Experts of a small language model.
Experts: 64 experts in each of 11 layers, 96 ELU neurons an expert, a softmax router.
Training: a variant of Muon for the experts, 9987 steps.
Below are experts of layer 8 (counted from 0) of a mixture-of-experts language model. Rows are named router (the router's row for the expert), up (a neuron's input weights, with its number) and show model dimensions 0-95. Each number is 128 + 32 x the weight over its row's rms, rounded and kept within 0 to 255.
After each expert's rows: "gets" lists some tokens that make up at least twice as much of what it gets as of all text; "mostly gets" lists some tokens that are sent to it at least half of the time. This comes from a sample of Wikipedia text that the model never trained on. Tokens count by the router's weight.

# expert 33
router [ 70 113 153 160 138 170 109 130 103  96  43  67  91  88  89 103  91 159 157 116 127 110 181 116 103 145 143 156 177 121 113 119 179 177 172 117 120 109  80 159  91 146 190 132 164 119 110 161 135 165 185 158 168 204  97 177 122  98  77 133 145 142 143 123 103 151 113 113  93 142 103 116  77 112 105 160 151 118 125 132 120  93 158 166 122 104  94 111 146 134 108 168  82 125 107 131]
up0 [155 201 124 134 111  56  61 139 148  94 115 143 115 120 116 123 194 113 110 148 194 138 142 125 121 140 117 167 116 208 151 133 157 112 138 174 127 112 132 101 175 131  95 136 195 112 121 152 157 181 123 119 123 111 131 183 185 181 130  93 138 184 108 166 128 124 136 128 116 116 172 153  87 105 120 105  73 102 126 158  91 163 135  89 112  96  96  99 148  81 117 107 152 150 148 129]
up1 [130 121 129  97  92 136 144 149 144 181 127  42 114 101 112 123 197 108 149 132  92 133  98 140 130 167 142 173 177 128 133 117 160  77 173  90 109 137  71  89 116 179  64 106 108 157  73  88 198 147 121 159 128 113 108 176  99 142 115 150 126  94 154 151 156 165  72  97 170 169 130  51 145 115 144 112 169  96 126 123 163 103 134 128 180 113 132 123  92  80 111  97  84 156 145 131]
gets: "2", "1", "\n\n", "0", " inc", "100"
mostly gets: " | — | —", "andidate | Votes |", "% |", " % |", " inc", " JP"

# expert 61
router [ 32 151  96 117 157  67  87 144  66 168 171 155 107  99 159 139 121 136 148 115 134 138 166 124  94 168 131 127  99 178 125 146 134 125 128 182  72 115  77 102  84 131 131  94 181 165 173 145 129 166 102  91 188  91 130 154  91 158 162 156 117  95 111 124 129  69  98 105  96 104 135  99 169 154 113 130 122 131 169 109 128 162 103 116  89 123 161  95 124 187 151  96 169 134 154 101]
up0 [164 145 142 119 117 128 199 127  84 152 107 192 109 165 112 122 111 133 137 129 150  67  71 146 140 126 116  82 144 149 116 161 126 154  64  98  98 146 126 100 192 145  80 114 110  63 158 155  80 172 128 110 126  99 117 181 113 160 119  66 153 133 156 143 127 102 117 161 134  95  89 117 184 109 156  98 175 152 111 167 156  85 150 172 209 110 198 223 150  81 116 148 161 119 148  95]
up1 [152  69 100  78  89 180 132 142 111 120 137 143 142 159 128 156 140 160 131 140 154  87 143 190 153  51 157 149 133  58 133 139 153 111 168  59  62 113 133 115  94 153 159 104 111 106 110 156 141 103 118 106 125 140  81 187 157 165 116 138 130 129 172 182 166 154 117 143 136 107  66 117 104 100 116 104 114 122 128 146  52 115 103 106 128 161  79 197 115 141  84 102 133 174 109 154]
gets: " |", " |  |", ";", "|", ") |", "\" |"
mostly gets: "\" |", " | — |", "s |", "L |", "er |", " |"

# expert 35
router [123 124 127 121 197 120 119 187 150 114 131 114 157 173 162 149 177 138 118  69 141  88  96 154 111 156 132  87 141 154 137 104 131 108  97 124 125 138 164 166 169 132 150  87 183 105 150 174 111 152  65 169 128 120 186 121  97 130 147  83 138 189 128 107  99 133 186 182 114 150 139 113 114  65 135  86 104 134 176 155 107 173 129 123 135 134 115 171 103 154 106 125 147 142 112  99]
up0 [181 111 147  95 112 151 148  64  95  96 124 151 109  64 183 145 100 153 118 106 154 132 122 129 124  82 103 156 107 160 108  89 163  62 145 126 109 116 110 153 140 157 144 191 104 130 140  72 146 124  90  77 122 105 112 146 131 112 135 123 155 140  82 118 100 119 143 137 107 123 129 158 166 170 160 155 163 128  79 125 163 121 184 105 147  85  91 152 139 143 119 164 125  78  92  98]
up1 [ 53 171 150  72 106 173  59 100 110 130 183 120 123 137  59 182 129 147 101 157 167 114 163  92 124 111 143 182 141 138  85 159  71  74 113 128 114  54 169 155 173  82 196 172  60 145 176 112 144 130 150 120 175  98 169  66 112 165 173 127 108  73 150 174 156 158 166 123 114 109 147 203  90 134 141 138 134 139 119  80  86 142 113 119 137  90 130 121 138  79 115 202 113 134 146 156]
gets: "1", "2", ".", " ", "°N ", " | "
mostly gets: "°N ", "The ", "- Born:", " The ", " tells", " him."

# expert 42
router [141 157  97 134 135 149 145 130 117 122 110 130 102 119  43 128 106 138 170 167 149 180 149 158 159 140 101 159  81 141 172  47 125 128 177 157  90 131 115 147  89  79 148 155  76  95 155 123 130  83 127  81  95  91 121 119 198 119 133 180 125  85 110 183 125 143 100  59 155 168 118 169 160 156 187 174  90  99  97 166  88  69 120 126 135 123 148 121 115  82 129  81 111 145 130 100]
up0 [108 183 161  53 118 126 107 130 118 155 101 135 107 162 122 170 130  66 143 180 192 100  63 170 162  64  88 139 124 114 114  99 120 149 121 112 112 138 169 102  85 116  57 128 135 101 103  92 152 124 139  82 199 134 122 121 175 175  89  94 139 103 150 116 109 110 107 157 139 155 190 175 165 149 155 108  97  88 137  84 168  89 123 129 107  65 112 101  84  92 166 129 131  78 135 187]
up1 [ 81 176 126 139 152 138 118 139 135 172 155 175  55  77  86 130 156 120 132 189 128 142  79  79 221  86 145 185 139  47 129 122 111 113  83  90 181 159 102 138 146 128  97 153 142 107 172  95 142 176 102  80 112 162 140 169  76  92 120 243  78 127 139 111 111 119 135 164 120 159  92 125 162  76 140 157  53 178 142 121  84 188  83 221 163 137 126 152 151 140 158 104 150 125 113 100]
gets: "\n", "\n\n", "|", "-", "015", "017"
mostly gets: " | \"", " •", "- Phylum: Arthropoda", " titled", " Bailey", "        -"

# expert 41
router [156 116 110 110 159 145 112 161 147  96 163  51 192 215 146 128 165 147 200 107 153 112  70 140 165 133 139  85 155 163  93 130 146 108  92 141  98 114 148 123 187 150 173 119 148 110 173 185 130 101 103 165 108 112 186  79 123 115 174 108 150 206 145 165 161 225 217 113  81 182 168 140 129 114 156 136 120  70 127 159 115 126 112 127 129 125 156 157 124 169 102 123 149 179 114  85]
up0 [132 129  76 110 104 138 100 100  89 161 146 141 172 137 168  90 118  94 169  88 141  61 142 100  98 102 128 114  94 179 158  87 128 139 198 174  41 143 158 162 105 148  93  64 117 113 126 141 185 124 150 101  87 191 109 114  89 141 151  83  83 126 145 125 137 134  77 145 164 114  98 107 122  91 140 125 163 158 138 125 155 173 185  79 107 190 103 138  80 140 143 120 161 174 114 141]
up1 [146  87 163 158 122 130 160 137 136 159  99 139 125 152 218 169  95 166 116 138  97 111 193 106  88 111 145 110 107  73 151 145  74 128 128 181 122 151 197 150 136 143 120 154  98 121  92 122 184 136 108  71  51 175 114 106 136 156 144 166 116 165 137 118 133 202 138  97 184 129 126 148 116  92 206 126 126  87  92 115 110  95 142 149 153 132 164  92  84 151  88 115 179 129  91 102]
gets: ".", "The", " The", "=", " of the", ", the"
mostly gets: " him.", "The", " tells", "- Genus:", "- Location", "- Genus"

# expert 23
router [131 104 169  99  95 137 146 132 150 160  95 134  71 110  70 183 129  98  92 134 109 151 179 189 175 104 152 115 122 115 160 111 163 114 150  69  88 159  99 132 118 163  77 127 213 164  69  90  98 153  79  81 121 131 163 109  99 125 158 116 115 111 107  99 177 121  78 136 139 125 100 140 132 156  92 115  87  59 104 130 117 160  69 118  47 132 141 128 151 107  95  81 143 113 131  58]
up0 [133 154 143 158  97 136 145  15 100 111 126  95 139 120 148 124  87 176 116 191 101 142 131 155 131 148  93 137  72 124 151  69 155 149 102  72 195 127 111  73  95 134 150 172 108 114 148 163 181 142 112 146 132 114 160 131 113 155 146 195 113  72 122 175  90  58 144 103 142 137 137 114 179 120 133 102 193 115  97 193 139 102 128 168 139 101  47 147 109 134 119 117 130 129 150  82]
up1 [ 68  93 134 176 173 119 102 101  86 102 126 147 205 106 117 119 117 216 190 145 176  88 107 130 126 105 125 138 173 150 118 129 148 185 176 123 149 113 128 131 141 149 136 202 131 101 105 154  82 118 144 140 131 133 108 143 168  54 124 151 127 109 190 151 138 141 154 112 129 130 105 141 178 118 137 207 134 136 148 115 153 120 115 155 144 161 178 124 125 155 110  81 118 159 176 101]
gets: "1", "2", "3", "6", "4", "5"
mostly gets: " million", " £", " six", " billion", " US$", " eight"

# expert 50
router [146 137 142 107  76 132  91 136 115 140 157  93 178 114 123 131  68 142 122 109 103 163 158  85  80  87 149  87 162 148 112  97 128  97 102 140 134 150 127 136  75 107 102 111 135 136 170 199 104  57 139 110 163  87 126 154  87 131  59 166 103 108 163 197 126 119 127 153 139 140 124  92 129 101 119 128 200 108 116 150 125  81 119 138 105 174 134 192 142 143 101 118 143 161 110 152]
up0 [183 144  83 139 141 163 105 104 128 126 167  69 126 171 142 108 174 182 124 136 159 114 119 111 124 164 133  89 123 108 114 113 163 108 148 137 153 138 170 121 137 133 114 138 153 148 148 126  84  68 150 139 121 136 144 146 101 133 117 109 141 151  96  94 185 100 110 141 138 167 134 132 145 143 111 114  96 154 165 151 185 156 103 132 102 138  93 170 132 190 134 163 131 122 153 108]
up1 [ 98 130 112 162 137 209 111 157  77 185 175 130 107 168 156 155  46  66 166 139 117 121  99  79  76  68  94 129 126 189 106 138 170 131 166 107 185  96 160 122 165 154 151 178 161 128  88 132 106 101 123 157 115 141 151 145 137 121 152 113 108 160 159 125 139 128 162 126 130 155 113  99  98 133 162 139 108 142 173 116 120 176 151 141 149 128 104 192  88 146 126  91 128 121  92 114]
gets: " in", " |", "|", ",", " of", " of the"
mostly gets: " University of", "), American", " at the University of", " member of the", "- List of", "- Country:"

# expert 54
router [152 151  68 153 106 150 161 183 144 125 107  98 120 137 143  94 118 152 128 128  70 128  84 173 108 150 117 108 128  55  83 107 185 150 138 166 114 112 139 115 120  89 129 166 148 129 158  90 158  84 152 119 149 163  81 161 133 131  81 142 149  70 144 122 147  73 122 114 156 126 174  54  99 178 110 151 135 119 116 132 169 198 113 158 139 172  96 127 161 138 136 130  65 114 103 178]
up0 [186 129  96 160 170  95 100 133 170  83 147 122 146 160 137  76 102 175 146 179 125 164 189 185 144 146 119 141  81 127 132 145 104 119 104 110 171 111 168 192 154 115 132 143 123 116 114 128 198  97  76 111 144 145 143 157 118 107 149 200 106  71 108 123 131  98 116 176 150 105 136 124 137  99 108 163 122  84 162  85 154 151  96 147  92 135  94 129 161  79 145 138 131  87 140 147]
up1 [116 154 101 125 162 126 121 144 111  56  67 110 107 137 172 164 141  82 147 138 141 112 126 102 132 116  71  98 141  99 100 129 130 175  52 118 124  92 108  78 139 167 164 126 119  78 157 189  96 128 164 132 142 137 161 119  75 114 114 160 138 178  86 121 115 108 169 123  58 117 149  79 120 136 172  67 126 166  57 156 147 137 123 161 138 107 119 171 132 164 134 186 144 134 113 127]
gets: " |", "1", "===", "==", " |  |", " =="
mostly gets: " ==", " ===", "==See also==", "|---|---|---|---|---|", "|---|---|---|---|", "|---|---|---|---|---|---|"

# expert 25
router [112 114  48 115  73 122 132 114 101 134 141 159 194 130  80  85 102 126 108  62 101 124 161 137  91  80 112  93 115 119 126 127  81  95 123 100 126 196 164 114 119  91  98 147  94 160 179 149 128  97 106  54  87  80 127 128  89 172 128 122 148 105 147 158 125 179 152 109 106 148 106 143 110 152 119 116 143 124 100 108  85 173  52 149 114  65 119 181 119 193 119  72  97 152  98 161]
up0 [160 122 104 137 207 166 159 124 199 130 121 103 146 105 118 118 147 140 116 120 149  65  81  92 111 131  66  44 123 108  87 134  97 156 115 142 163 128 129 101  46 166 102 188 111 105 162 120 190 150 144 110 149 126 124 112 107 115 140 111 150 122 138 123 117  87  91 167 108 143 118 127 180 127  66  60 101  83 111 112 145 108  87 152 159 101  94 173 133 169 118 104 122  89  93 165]
up1 [ 97 158 189 164  70 137 150 105 111 139 113 143 124 130 107 150 185 150 123 187 149 155 127 154 163 135  99 157 125 131  70 106 117  91 135  92 121 163 195  79 161 154 114 134  89 175 117 107 144  98 158 135 144  68 119  99 155 141 149 102  99  99 145 131 137 133 102 108  97  95  96 118 157 152 140 178 139  91 160 118 147 120 166 126 131 152 147 119 130 133  76  91 167 103 155 122]
gets: ".", "\n\n", "\n", " =", "°N ", "0"
mostly gets: "==See also==", "°N ", "andidate | Votes |", " =", " ==", "== See also =="

# expert 38
router [ 91 203 123 154 115 134  99  98  85 161 105 112  92 122 142 157 115 134 142 176 143  99 146 185 136 129 112 224 156 176 122 105 211 157 146  69 101 172  92  88  81 136 163 135  91 141  96 120  96 178 156  97 110 117 118 123  86 161 173  94 129 128  69  74 134 115 113  93 171 121  79  73 177 142 156 113 129 152 197 165  85  80 107 113 151 102 115 133 128 189 132  90  76 106 151 120]
up0 [153  62 174 139 135 117 113  94 139  92 113  65 106 166 133 110  77  77 139 191 107 119 106 123 145  94 139 147 141 107 168 177 125 141 110 115  93 133 102 114 170 127 101  99 144 107 140 106 138 104 153 129 162 126 126 116 115 146 134  63 203 104  93 122 123  97 136 113 140  76 124 108  83 118  83  90 204 112 153 105  75 154  99 175 153 152  83 139  93 113 161 101 155 126 135 195]
up1 [ 94 122 119 111 197 111 130 139 173 139 145 104 108 139 102 160  82  87 125 111 189  93 133  66 128 137 144 102 110 145 203  95  83 120 134 163 155 108 139 120 155 148 120 130 104 137 158 104 173 157 122 136 198 138 156 116 116 108 125  99  98 109 159 125  68 152 101  86 152 169  66 138 101 134 144 110 125 162 133  48 116 113 119 193  94 115 141 116 108  85 118 124 126 134 149 135]
gets: "\n\n", "\n", "oc", "ic", " vocals", "ot"
mostly gets: " vocals", " guitar", " music", "- Class: Insecta", "\" – ", "; | "

# expert 46
router [151 170  70  85 134 165 134  83 137 129 105  96 151 157  85 170 169 113  91 159 127 111 104 179 130 126 131 135 123  82 166  95 135 173 145 101  69 115 123 139  76 102 167 129 150 184 148  81 140 187 164  71 114  95 103 126 116 180 151  90 164 123 169 110 123 125 108 116  95 113 116 124 123 168 134 142 206 152 148  95 172 164 157 128 149 119 140 192 118 170 104 161 127 132 147 112]
up0 [191  73 134 131 112  92 179 137 153  96  63 101 155 118  71 167  90 124  92 172 159  95 161  62 112 105 112 156 174  95 108 109  93  97 174 214 137  52 124 116 102 183 183 121 132  74 152 152 178 147 110 103 130  93 163  78 156 104 144 112 111 125 179 165 164 143 156 126 160 114 194 124  90 186  71 150  98 104 106 130 110 160 149 110  38 119 123  96 111 118 135 147 151 143 154  85]
up1 [113 120 179 147 152 137  75 143 145 122 187 134 114 168 116 109 163  82 128  93  89 156 122 172  75  95 101 197 141  84  88  79 119 163 155 128 108 224 106 154 137 160 135  88 178 136 129 126 122 143 157  91  92  99 143 105  95 137 160 142 174 107  97  95 144 114 107  96 119 180 132  93 128 200 154  98 141  92 164 129  69 144 183  91 113 140 120  85 143 132 142 137 128 163 115 122]
gets: " D", " | D", " St", " d", "D", "- D"
mostly gets: " D", " St", " | D", " d", ", D", " st"

# expert 47
router [111 140 164 144 134 107 198 179  63 168  86 118 129  69 120 136  86 157 157 153 135 120 118 156  84 119 151 100 126 101 146 105 119  89 101  73  79 119  64 132 123 164 179 119 114  86  84  56 112 165 118 155 127 153 133 175 170 141 102 145  84 151 130 126  99  84  80 109  44 100 121 131 146  96 168 174 138 151  94  77 198 117 150 183 126  98  88 117 102 202  83 179  63 119 125  82]
up0 [100 127 130 135 139 153  67 103 103 126 170 152 144 164  49 153 140 169 177 141 122 128 102 145 154 201 127 211 135 168 214 147  86 141 106 130 115 131 117 115 137  85  81 129 128 122 116 115 122  87 115 155  95  94  68 165 124 144 133 142 104 130 124  67 124 147 116 139 145  78 122 105 142 101 141  80 103 157 129 106  84 118 117 174 128 162  64  97 160 137 116 125 121 133 130 161]
up1 [100  92  88 160 179 144 164 138 110 117 109  87 135 123 141 149 149 165 163  79 168  62 140 131  72  96 102  98 110  47 114 191 108 176 117 145 151  61  87 189 145 139 154 117 157  80  99 122 170  68  99 104 142 139 140  97 165 132 115  75 109  89 106 119 173 183 112 112 134 131 107  92 199 108 156  42 114 113 118 116 128  96 116  69 106 182 139 117  90  88 144  71 119 175 164 172]
gets: ",", ".", " p", "P", " P", " | "
mostly gets: " p", " (P", " Cl", ", p", "-p", " For"

# expert 32
router [135 128 105 102 102  87 156 160 127 145 134 130 133  89 122 150  60  91 147 173 147 118 155  73 167 163 159 171 138 145 144  73 113 156 131 146 137 118 151 101  73  83 129 165 142 118 142 153 133 166 111 125  97 131 167 149 181  91 159 150 115 127 128  98 185 138 162 114 148 162 162  94 193 191 159 192 102 101  76 127 131 102 147  51 110  86 141 133  76 175 134 164 173 189 105 146]
up0 [130 142  75 117 170 122 181 129 161  95 147 128 113 172 132 117 128 103 122 133 150 177 127 125  94 114 112  97 119 171 134  99 110 221 223 182  72  46 134 188 133 125  98 198  90 130 194 121 139 146 112 144  79  99 144 134 117  55 144 114 143 165 112 198  99 162 116  67 123 111 132 104 183  82 105 108 176  92 138 158 122 148  78  91 119  85 117 129 151  90 115 141 171  70 100  84]
up1 [127 119  97 143 171 129 190 162 147 134  87 134 147 161 112 112 102 143 146 176 112 167 111 103 185  91  99 104 162 105 114 128 165 164 148 102  91 131  98 119 153 120 123 141 130 157 204 149 119 120 148 103 137 100 106 154 131 175 128 102 161 152 108 108 169 111 169 129 133  63  89 174 148  56 126 129 138 100  98 131 163 144  74 143 138 135 125 112 103 168 122 137 177  88  87  67]
gets: "\n", "\n\n", "i", "o", "}", "a"
mostly gets: "i", "}", " Mo", " go", "o", " Bo"

# expert 8
router [130 146 135 148 126  97 174  95  95 112 182 206  95 101  69 114  73 147  94 138  91 165 131 167 156 142  68 101 123 171 184 172  96 111 159 174 206 134 172 148 146 117  74 107 125 105 143 151 131 161 164 142 137 126 168 132 107  90 139 191 103  95 156  66 101 126 196 133  56 147  81 112 112 170 157 161 151  85 144 114  86 162  72 137 146 134 139 118 135 158 179 169 108 138  76 143]
up0 [184 129 110 119 174  99 118 106  68 126 137 186 142 179 161 119 149 144 125 162 141 157 156 120 105 133 137 100 136 155 123 112 148 177 146 150 105 154 159  71 111 155 130 120 132 152 161 149 174 192 173 139 180 115 121  86 179 144 149 164 148  92 160 120  85  95 128  87 172 153 161  68 123  75 119 141 104 178 155 173  77 136  95 106  94 149 100 119 108 108 155 118 169 109  99 122]
up1 [ 88  88 185 129 152 124 144 148 131  80 149 134 126 127 128 137  99 118 120 211 170 148  94 175 152 106 139 108 155 147 115 160  86 158 103  87  80 169 155 183 155  97  95 124  79 162  86 170 102  91 116 114 203 206 128 193 134 128 124 131 160 130 143  70  94 125  76 148 114  56 166 115 122  95 115 129 178 132  72 128 172 174 180 134 146 147 119  99 116  76 125  87 167  61 164 160]
gets: " is", " was", " were", " are", " to be", " as"
mostly gets: " is", " was", " were", " are", " to be", " being"

# expert 40
router [129 185 149 113  95 129 136 129 135 172  94 138 121 109 177  79 109  60 110 148 139 107 137  78 133 114 158  64 169  92 136 157 163 141 142 103  85 132 146 100  91 120 175 104 100 137 102  62 163 138 115 164 119 163 143 120 113 122 146 105  80 150 109 168  81  81  63 104 108 127 186 193 107 162  91 131 183 162 139 135 168 162  51 114 129 148 127 102 203 162 185 147 107 135  76 151]
up0 [133 129 127 152 158 104 125 136  80 117 147 122 145 187  99 138  99 130 108 115 152  84 125 184 118 204 125 126 110 128 103 127 152 140 131  93 113 125 120 136  46 152 117  99  68  87  99 204 162 188 109 110 119 137 134 175 106 121 171 137 143  53 107 200 122 150 110 150 147 125 134 119  81  97 154  66 164 139 124 146  75 131 173  79 136 103 120 113 127 192 145 116 146 108 184 129]
up1 [105 123 177 154  99 147 106 134 133 116 140 178 170 123 135  93 107 138 106 114 108  70 168 123 138 105 127 176 100 116 139 109  84  89 100 164 116 166  77 103 150 158  90 154 229 130 148 128 126 136 132 142 128 131 156 122 149  94 149 117 115  96 121 150 174 121  93 127 167 172 134 197  70 103 132 124 199 184 126 133 147 151  91  90 109 152 124 101 121  90 160  98 155 140 142 120]
gets: ".", ":", "°", "′", " | ", " Tr"
mostly gets: "′", "°", " Tr", " Pr", "″N ", " tr"

# expert 21
router [132 114 136 108 144 128 147 101 128 198 146 107 110 103 129 143 131 120 109 142 132 129 158 152  81 119 171  92 167 142  70  81 170 105 112  91 123 118 143  84  90 130  91 125 130 141 108 167 128 172  99 104 173  53 169 121  94 150 118 101 108 160 132 113 146 140 104  99 146 105 147 115  66 127 122 203 105  66  61 122 121 178 173 180 129 165 153 130 121  69 154 198  90  80 126 141]
up0 [ 85 151 186 148 127 157 103 153 146  66  84 172 132 110 126  67 113 137 115 132 139 120 175 101 118  81 158 107  96 132 133 108 116  96 106 132 130 119  90 174 146 158 113 136 113 131 110 140 132 142  94 118 167  94 118 153 170 102  69 120 156 142 118 117 154 143 132 124 158 113 112  95 170 136 149 114 160 181 177  69  77 169 143 124 120 159 161 144 109 115 145  89 141 115  63 161]
up1 [142 138 134  73 100 144 103 120 164 131 130 183 166 208  76 192 130 151 155 114  93 155 132 159 144 119 110 145 140  99 139 160 171 119 109 161 137 104 157 152  94 151 148 162 153  97 130 192 153 121 139 165 102 164 200 155 103 154 148 142 114 124 123  97 132 155 157  73 130 172 139 121 163 132 112 148  90  99  89 116  66 123  83 118 118 159 107 170 182  93  99  56 175 161 124 129]
gets: "\n\n", "1", "2", "\n", "0", "3"
mostly gets: "\n\n", " JP", " | FW", "| Preceded by", " | Succeeded by", "_"

# expert 51
router [104 109 131 112 122 115 170  96 111 154 137 142  99 141  87 155 144 110  73  99 134 165 160 116  88 118 140 161 104 106  96 155 122 159 148 100 123 130 159 125 155 155  79 121 164 143  62  65 135 183 144  74 113 127 148  88 119 135 133 170 103  70 113 143 148  41 125 129  93 162  97  62 128 156  82 116 138  66  99  81  84 128 114 148 115 162 121  98 140 182  89  91  84 148 104 146]
up0 [103 160  63 173 146  96 176  73 105 170  85 145  89 105 130 100  88 115 112 138  62 141 164  97 105 114 123 120 122 111 132 125 198 168 160 129 136 177 111 187 146 166  81 125  98 113 153 182 146 161 146 103 123 138 126 115 136  95 117  98 131 123  93  94 121  89 132  94  72 108 107  69 174 101 102 139 120  55  73 140 122  74  95 145 103 176  94 153 102 146 154 100 110 138 156 102]
up1 [127 159 155 154 144 190 152 116 165 139 113  96 124 137 172 138 137 138 148  84 144  88 154 113 134 152 154 176 102 149 172 111  89 165 133 150 139  89 142 154 126 205  86 137 114 140 132 102 141 197  79  86 180 158 122 103 176 138 156 112 101  92  84 134 169 106 114 133 101 113 174 172 134 130 128 134  89  88 140 122 114 138 155  86 113 195 123 189 113 136 172 177 155 128  79 134]
gets: "0", "1", "3", "4", "6", "5"
mostly gets: " second", "- Kingdom: Animalia", " first", "Personal information", " third", " yards"

# expert 2
router [167 167 147 152 101  99  96 109 117 123 116 142  88  92 188 103  94  60 139 124 172 124 200 162 121 147 171 111 142 107 143 125 190 155  88 139 118 158 165 129 144  88 199  70 149 162  94 111 134 145 132  88  98 197 138 142 105 151 157  84 135 176 116 134 162 146 125  74 146 185 129 155 154 152 126 141 124 122 112 112 158  93 125 106  71 146  94  61 129 119 172 108 119 145 143 108]
up0 [151 121 165 175 113 154  62 161 141 149 100 140 125  70 113 132 152 171 111 153 141 155 155 119 130 151 129  98 106 156 108 165  50 103 116 157 130 166 111 123 141 132  86 157 172 163 112 116  81  39  87 141  88 163 151 128 146 182 157 203 190 144 100 141 149 174  97 128  91 180 156 177 108 139 116 122  87 105 101 129  77  70 149  99 100 167 153 206 134 121  79 155 152 133 123  42]
up1 [ 90 151 103 150 116 152  93 102 122 159 151  78 101 138 116  68 117 114 150 139  73 121 125 165  95 135 184 177 158  82  97 171 207 136  65 124 117 141  80 129 110 163 129 128 140  63 103 127 113 156 146 147 109 112  72 153 118  67 162  97  93 105 116  70 129  97 103 138 144  98  76  78 137  79 113 110 164 178 118 115  87 173 129 134 110 133 110 134 129 133 146 156 111 102 132 165]
gets: "r", "l", "il", " | ", "u", "ol"
mostly gets: " Br", " Cr", "gr", " Gr", "l", " Col"

# expert 19
router [156  46 127 151 127  76 121 181  97  85 140  95  75 156 185 161 114 137  75 121 148  85 147 165 140 141  86 188 118 186 129 190  80 103 126 139 135 108 129 122 137 149 200 133 156 129  73 161 118 183  91 120 122 108 135 120 128  77 156 150 107  95 120 132 136 167 113 125 140 100 173 110  98 163  91 120 146 164 175 142 143 144 123 146 136 137 184 120 132 182  96 140 114 169 139 135]
up0 [ 93 175 150 128 134 165  70 106 122 101 150 142 124 202 124 129 137  99 111 148  55  72 135 111 180 138 148 174 110 121 193 121 129  87 122 149 129 129 156 134 163 142 204 117  67  70 115 140 122 172 175 104  83 143  98 213 158 129 119 119 125  97 157 149  71 130  65 110 117 110  86 118 152 157 169 166 157 131 120 156 119 163 131 152 153 115 104 134 121 127 167 134 170 140 116 151]
up1 [ 90 124  97 161 106 127 135  89 122 140 100  84 158 165  97  86 207 116 124 172 130 136 125  87 163 114 150 128 151 103 138 124 101 161 143 101 125 131 122 103 196 190 147 115 158 179 134  89 140 104 157 132 101 187  92 163 156  99  90 171  48 146 134  66  95  92 155 147  75 104 142  96 179  94 111  83  84 111 161 149 183 139 112 196 167 155  85 105 116 104 108 174 140 187 107 144]
gets: ".", "s.", ").", "\".", "es.", "ing."
mostly gets: "\".", "s.", "ing.", "es.", "ers.", "ation."

# expert 56
router [ 97 114 142 109  75 165 112  80 174 133 116 204  98 101  69 127 137 111  84 139 115 124 138 143 161  92 105 123 143  96 121 149 100  85 174  91  92 171 121 147 111 137  92 161 179 105  92 106 131 185  95 130  74 130 146 114 132 123  97 103  88  60  38 147 138 208 108  85 117 127 113 172  94 173 150 154 149 116 102 125 103 148  83 141 143 117 113 126 148 116  78  98 142 145 126 105]
up0 [ 82 130 102 106 106  95 156 100 128  91 193 115 110 146 150 106 114 124  42 174 169 136 161 118 140  99 120  64 127  85 153 112 146 106 141 102 118 139 152  72 108 170 100 121 138 104 145 108 133 180 129 134 170 128 112 167 138  90 114 120  96 142 116 101 148  96 116 135  97 135 158 193 115 120 155 203  78 159 135  58 103 146 127 152 135 117 142 121 164 166 127 169 139 142 120  50]
up1 [147 110 112 121 116  68 138  96 105 158 103 117 139 138 158 110 117 157 136 176  79 102 142 140 145 121 120 142  72 131 125  89 167 126  98 116 107 165  82 163 134 120 150 121 181  74 157 122 135 156  84  94 124 104 120 132 135 153  98  72 153 141  91  92  94 119 118 135 143 167 120  38 145 144 117 176  88 106  91 157  67 139  90 174 162  98 184 148 169  80 142 152 134 120 188 140]
gets: "2", "1", "3", "5", "6", "4"
mostly gets: " two", " four", " three", " six", " five", "51"

# expert 63
router [181 127 111 117 157 123  67 105 123 150 134 111 168 109 124 147 165 110  83 119 104 140 158 111 138 168 142 140 106 108  99 108  81  86 115 169  55 102 107  97 134 120 103 106 122  95 142 104 175  80 165  90 116 102 106 127  82 171 118  85 158  78 218 117 119 124 138 165 129 104 107 144 103 119 184  93 150 179  95 153  99 147 107 134 155  90 169  95 155 133 152 152 145 125 103 120]
up0 [164  58 162 143 114 160  88  91 220 128  79 146 129 180 170 144 164 224 123 177 140 136 173 126 150 168 105 106 177  73 132 122 119 127 136 137 142 127 101 140 101 144 119 152 101 168 113 126 152 147 104  82  88  96 131 144 166 161 101 127 128 175 165 158 163 204  60 168 150  81 162 122 105 154 107 156 141  97 138 112 160  52 140  90 133 111 144  99 164 111 153 110  93 129 146 121]
up1 [ 97 132 125 123 120  95 144 161 118  81  95 158 144 119 154 156 185 185 128 133 126 190  66 130 143 109 122  92 128 172  84 154 112 181 103 118  64 146 122 118 104 118 118 124 123 125 155 149 158  87 134 145 192 132 141 114 145 102 115  95 101 156 106  77  96 116  91 134 142 144 102 172 150 107 168 120 113 111 141 168  95 127 140  88 107 103 138 130 148 112 101 140  93 121 145 123]
gets: " K", " | K", ", K", " J", "K", "J"
mostly gets: " K", " | K", " J", " | N", " U", " | B"